From a checkpoint of a small mixture-of-experts model trained on Wikipedia.
Size: 8 layers, 56.7M parameters.
Below are experts of layer 4 (counted from 0) of a mixture-of-experts language model. Rows are named router (the router's row for the expert), gate (a neuron's input weights, with its number), up (a neuron's input weights, with its number) and show model dimensions 0-223. Each number is 200 + 20 x the weight over its row's rms, rounded and kept within 0 to 999.
Before each expert's rows: a language model's description of what the expert responds to; "mostly gets" lists some tokens that are sent to it at least half of the time. This comes from a sample of Wikipedia text that the model never trained on.

# expert 52
Description: Word pieces after prefixes like out-, as in outflank and outflow, plus quantity and part words such as half, part, home, top, hundred.
mostly gets: " home", " ext", " half", " part", " ent", " native"
router,187,215,189,199,170,210,197,229,199,179,202,212,205,218,214,174,168,174,192,204,204,210,179,183,201,191,156,211,220,211,181,198,215,193,195,201,191,198,223,186,208,172,229,192,153,230,213,172,168,199,247,197,204,158,181,198,230,199,237,238,193,196,186,219,201,187,197,189,224,159,207,198,188,224,197,157,228,190,211,206,226,154,211,209,188,216,199,205,219,202,210,209,192,255,212,217,206,158,193,140,177,226,202,206,192,245,178,209,195,189,181,169,202,192,195,204,224,156,210,185,180,194,159,198,185,209,187,152,190,208,226,225,201,186,221,210,192,197,159,197,183,202,186,204,196,214,228,180,205,201,178,213,195,163,205,218,191,175,203,176,185,193,207,208,241,201,191,226,205,191,188,194,185,226,199,208,195,207,193,198,187,234,233,187,200,183,187,183,221,206,203,204,198,180,213,175,203,168,195,194,170,159,199,213,233,235,224,211,192,228,213,204,161,208,221,238,217,205,208,213,186,201,204,191
gate1,172,205,181,198,230,196,233,202,197,228,203,194,205,197,187,199,244,223,192,172,227,163,197,200,191,200,184,203,196,208,201,174,206,181,192,204,185,195,211,213,192,212,205,210,208,174,188,189,205,239,153,180,212,188,222,182,229,184,235,212,187,198,168,229,203,197,196,197,198,185,191,193,218,205,174,231,198,184,198,185,190,201,188,195,214,194,199,224,205,217,186,210,169,195,250,157,174,191,179,206,202,213,140,209,158,214,187,212,196,182,199,192,186,207,206,196,167,187,196,212,214,186,173,224,179,198,192,199,197,215,173,167,217,201,199,160,228,201,195,254,192,187,188,217,182,198,205,190,190,196,190,188,243,186,229,177,208,193,170,172,221,200,207,211,195,203,187,206,209,213,253,241,248,181,204,210,221,209,206,200,224,196,191,201,220,187,151,198,227,216,202,215,215,212,187,240,210,197,184,201,208,210,230,259,195,217,203,167,161,215,228,238,195,200,187,224,177,171,194,173,194,203,201,236
up1,180,236,190,190,202,217,173,239,205,180,185,171,190,185,152,200,181,193,177,211,166,183,181,207,196,217,215,185,196,225,189,204,192,196,195,180,198,141,180,195,182,207,173,167,170,209,165,204,204,226,225,163,221,152,182,190,172,226,175,173,244,219,203,192,211,203,201,178,205,189,202,205,176,209,214,242,219,254,199,176,213,191,194,183,199,176,220,195,186,199,185,191,187,203,171,241,209,184,202,176,207,169,218,198,192,206,207,198,196,223,222,221,209,213,183,214,187,231,207,195,195,225,183,192,207,204,214,207,197,198,215,221,210,172,208,210,204,191,233,209,199,170,209,163,203,201,190,196,199,195,203,175,198,214,184,188,176,174,197,229,228,233,209,200,228,180,213,214,215,202,193,145,205,199,185,205,203,235,186,198,185,215,175,209,228,180,243,194,157,220,182,171,196,192,173,178,191,231,205,219,208,193,194,180,177,162,197,230,176,172,208,163,197,204,183,160,204,203,208,212,224,219,201,218

# expert 63
Description: And, or, but, than, & linking words or phrases, as in "and with humor", "he and Brusi"; also leading year digits after in.
mostly gets: " and", " but", " or", " &", " And", " than"
router,171,221,182,173,170,198,190,211,213,178,219,193,192,207,203,208,173,184,232,213,205,215,147,173,218,181,153,210,204,201,196,210,209,198,179,225,187,183,178,178,219,177,228,189,176,215,223,185,191,188,195,223,190,199,178,207,233,182,220,228,182,193,196,199,186,206,186,209,181,184,205,180,167,238,194,186,189,205,186,204,229,184,198,230,184,199,190,223,226,219,207,211,182,219,236,234,220,172,169,192,168,217,213,197,208,227,205,222,181,239,207,177,228,194,170,215,227,170,230,182,192,182,190,219,196,205,166,198,203,180,201,204,177,198,238,209,208,205,186,183,162,215,197,200,231,209,199,167,209,194,223,215,182,152,215,218,155,196,213,178,219,196,206,217,212,203,160,169,214,159,200,209,195,209,194,246,201,201,156,167,159,219,205,204,225,182,204,183,191,197,212,203,218,193,186,187,226,186,152,197,199,174,193,208,198,233,226,185,170,212,193,188,168,205,219,225,174,193,216,209,203,185,215,213
gate2,193,215,176,212,194,220,220,181,182,217,185,191,186,205,202,184,219,254,217,194,233,197,151,171,206,198,196,201,187,194,199,153,196,187,172,159,212,208,198,188,163,203,170,211,188,216,190,229,184,216,197,213,201,196,194,244,167,207,205,187,184,224,185,194,214,205,216,224,200,222,158,188,183,176,234,174,215,200,193,168,198,189,201,201,210,201,186,212,229,216,197,225,202,216,218,208,204,235,179,197,219,187,196,202,136,212,191,203,210,199,201,222,224,179,174,197,198,194,272,196,196,192,201,198,148,222,207,182,243,206,247,172,212,238,208,175,229,221,213,202,190,222,201,223,178,197,187,188,197,197,206,165,234,202,207,209,182,224,171,189,208,185,211,209,162,197,206,205,225,202,194,233,203,195,215,185,179,193,198,190,180,192,189,217,219,220,177,217,156,187,213,234,149,207,214,207,206,176,222,199,197,192,187,177,212,157,183,198,194,214,212,189,190,172,181,204,218,208,181,189,213,209,197,197
up2,208,188,193,222,206,186,221,202,213,187,246,195,214,220,200,202,172,205,176,184,207,181,209,236,206,195,180,205,212,172,183,177,200,187,179,212,189,246,211,148,205,181,219,157,191,203,190,241,203,198,205,195,244,193,215,197,207,199,157,190,183,203,187,194,188,234,214,220,201,176,196,206,202,194,198,225,220,187,221,255,184,231,196,186,197,214,190,170,202,182,171,204,209,215,184,222,205,172,238,201,221,194,204,200,192,181,200,168,186,192,190,213,192,195,170,168,189,230,212,190,191,202,176,164,212,154,191,204,197,186,189,236,232,165,188,193,183,219,217,196,212,174,175,183,187,179,228,156,249,175,197,210,220,218,237,195,229,176,189,196,202,203,175,215,214,179,208,248,172,198,229,220,177,222,214,200,203,210,183,211,209,219,228,223,189,223,221,218,194,227,190,195,205,187,215,238,208,179,173,200,189,213,216,195,223,201,211,161,189,187,221,193,229,195,220,184,199,214,231,216,203,220,184,235

# expert 34
Description: Tokens after on or for, such as day digits in dates (April 30), one, another, a, and currency signs £ and €.
mostly gets: " one", " £", "eno", " Another", " sea", "e"
router,174,204,167,224,160,221,188,197,207,170,234,193,202,239,217,204,156,194,204,224,214,176,164,184,216,192,154,193,183,196,189,220,216,191,168,205,185,182,242,207,187,185,230,229,174,187,208,199,187,190,218,185,209,172,177,205,245,213,188,233,192,177,175,211,209,186,188,221,207,150,211,209,182,213,198,191,209,221,191,221,217,179,218,206,190,190,168,214,210,195,211,224,194,235,207,214,197,179,177,138,167,193,208,217,203,213,223,235,185,213,214,195,185,237,184,223,263,191,201,180,188,192,182,194,210,197,201,174,210,186,214,189,211,216,231,212,211,178,177,186,184,218,220,200,202,226,228,163,205,194,208,222,185,169,184,236,187,190,200,178,210,209,210,209,234,213,197,180,195,183,183,208,204,208,203,214,228,220,179,213,195,227,219,201,225,212,194,191,200,191,196,201,233,183,193,214,222,184,210,199,198,142,189,237,223,226,207,221,195,216,195,230,169,210,206,232,193,201,210,192,177,210,178,207
gate3,212,193,169,197,189,210,183,185,209,183,181,176,196,182,235,219,197,220,214,195,215,227,170,197,192,195,199,180,233,202,203,207,181,164,210,204,236,188,194,159,209,206,200,153,210,183,235,194,196,163,209,205,199,187,196,206,202,195,215,195,194,190,199,227,237,209,223,196,227,204,163,209,178,184,216,189,180,212,166,174,197,199,154,192,230,206,204,233,188,225,209,177,213,228,202,244,251,220,187,198,213,190,181,205,157,184,206,188,221,188,195,213,204,196,234,220,194,217,225,199,158,188,200,236,217,164,215,190,208,176,196,184,188,216,207,198,184,213,162,224,191,147,202,210,199,192,190,220,173,216,212,213,223,232,209,160,176,179,194,245,197,193,170,208,214,208,229,210,172,183,232,189,202,180,187,211,221,177,204,189,184,214,220,208,177,202,196,217,207,231,194,190,179,191,219,223,199,173,204,194,199,218,234,152,216,209,183,187,201,194,231,206,193,200,186,141,199,196,211,235,201,184,186,223
up3,225,198,172,200,165,190,221,224,202,186,176,196,222,182,176,205,188,175,215,186,177,194,191,178,207,205,179,218,200,232,231,230,154,220,186,164,205,192,191,216,184,211,189,191,208,173,211,208,179,197,209,180,191,204,187,215,208,168,182,204,211,184,206,205,202,193,201,226,215,179,211,246,168,217,186,232,241,162,181,195,191,221,204,206,177,231,161,272,182,183,213,172,215,197,208,210,232,215,184,179,191,210,194,218,173,218,195,220,192,217,202,180,166,201,188,192,209,220,222,206,126,211,196,177,190,191,195,170,198,221,191,198,174,198,193,198,223,189,171,234,185,176,207,190,170,217,210,186,178,241,200,237,192,201,179,200,154,199,194,201,171,201,189,179,158,186,200,185,205,198,197,194,221,227,202,196,192,207,210,174,153,217,229,228,174,207,212,184,229,210,215,199,198,198,200,211,169,189,205,163,194,211,186,193,203,215,189,203,209,207,206,196,188,176,173,222,227,168,198,207,217,227,177,183

# expert 46
Description: Table cells with results and totals, such as Win, Loss, Totals, ± and − swings, score dashes, and Kitt Peak or Socorro.
mostly gets: " Socorro", " Kitt", " Win", " ±", " Registered", " Majority"
router,171,207,192,201,186,220,184,208,191,191,193,182,197,199,229,215,178,204,217,200,220,218,166,182,215,212,184,228,197,208,163,192,234,90,189,206,197,219,194,192,215,205,209,221,186,211,191,189,214,187,219,174,201,182,175,199,218,203,196,235,198,189,187,205,203,201,167,205,230,213,225,197,176,218,185,161,225,218,218,203,203,187,223,185,196,183,196,187,231,185,204,200,191,254,241,206,212,191,195,107,204,219,195,207,192,237,219,202,178,217,207,189,204,197,152,210,230,160,230,189,176,159,186,201,185,199,201,193,188,184,204,205,199,210,227,206,213,186,180,176,173,203,193,220,202,228,203,176,211,206,213,177,167,199,202,226,188,207,223,185,215,196,211,224,241,175,218,188,214,191,192,196,188,201,194,182,204,198,191,222,185,243,195,198,209,215,174,209,202,185,207,202,206,195,199,176,204,167,185,201,173,156,201,206,206,227,218,219,194,212,189,182,189,212,200,223,199,214,200,199,203,210,181,217
gate1,172,215,188,161,209,189,176,185,175,225,206,178,230,218,222,230,149,182,224,181,195,188,203,230,219,206,187,222,217,181,226,192,220,182,196,222,206,208,200,188,175,202,238,220,200,200,221,180,199,221,196,207,179,202,169,185,212,201,239,200,209,236,237,192,203,219,226,238,203,186,174,211,172,200,195,191,225,202,196,167,157,258,208,213,175,194,196,187,214,177,197,197,218,238,200,189,165,199,192,192,197,173,186,159,187,190,192,201,195,198,200,225,231,191,217,213,213,214,182,197,215,198,192,221,232,213,193,220,210,224,226,244,219,190,212,212,221,201,180,185,209,167,232,211,204,200,156,173,194,224,200,206,185,214,181,192,185,197,198,181,223,205,194,195,246,197,201,215,199,171,177,175,167,194,185,181,195,215,168,234,211,195,184,223,213,199,210,184,196,192,210,198,243,230,189,213,194,174,209,189,227,182,181,234,195,188,218,185,152,207,211,174,203,214,177,226,210,218,190,193,176,196,185,156
up1,222,208,202,191,192,193,239,202,166,185,237,191,210,215,165,190,218,208,163,196,196,207,196,209,192,207,225,202,196,226,209,205,179,193,162,161,185,190,206,203,184,200,184,155,185,206,186,209,202,205,219,185,220,179,186,188,214,237,176,190,201,177,227,220,191,181,199,154,237,209,221,189,202,205,195,186,187,192,170,226,241,184,180,186,178,206,195,195,196,188,197,240,209,208,171,199,194,246,216,253,203,188,185,168,226,203,197,194,232,188,218,192,192,217,202,185,181,204,217,214,187,236,223,190,215,223,206,176,216,221,187,176,210,203,196,246,190,197,214,234,185,186,167,183,164,190,200,201,200,190,224,221,210,177,203,228,240,162,163,203,185,228,205,198,226,186,208,195,215,219,179,235,227,199,192,237,199,181,232,192,183,198,191,183,172,182,203,180,210,178,194,236,232,170,204,184,205,226,208,185,162,169,205,231,206,213,210,184,221,170,227,226,210,237,192,212,193,207,212,206,182,199,172,202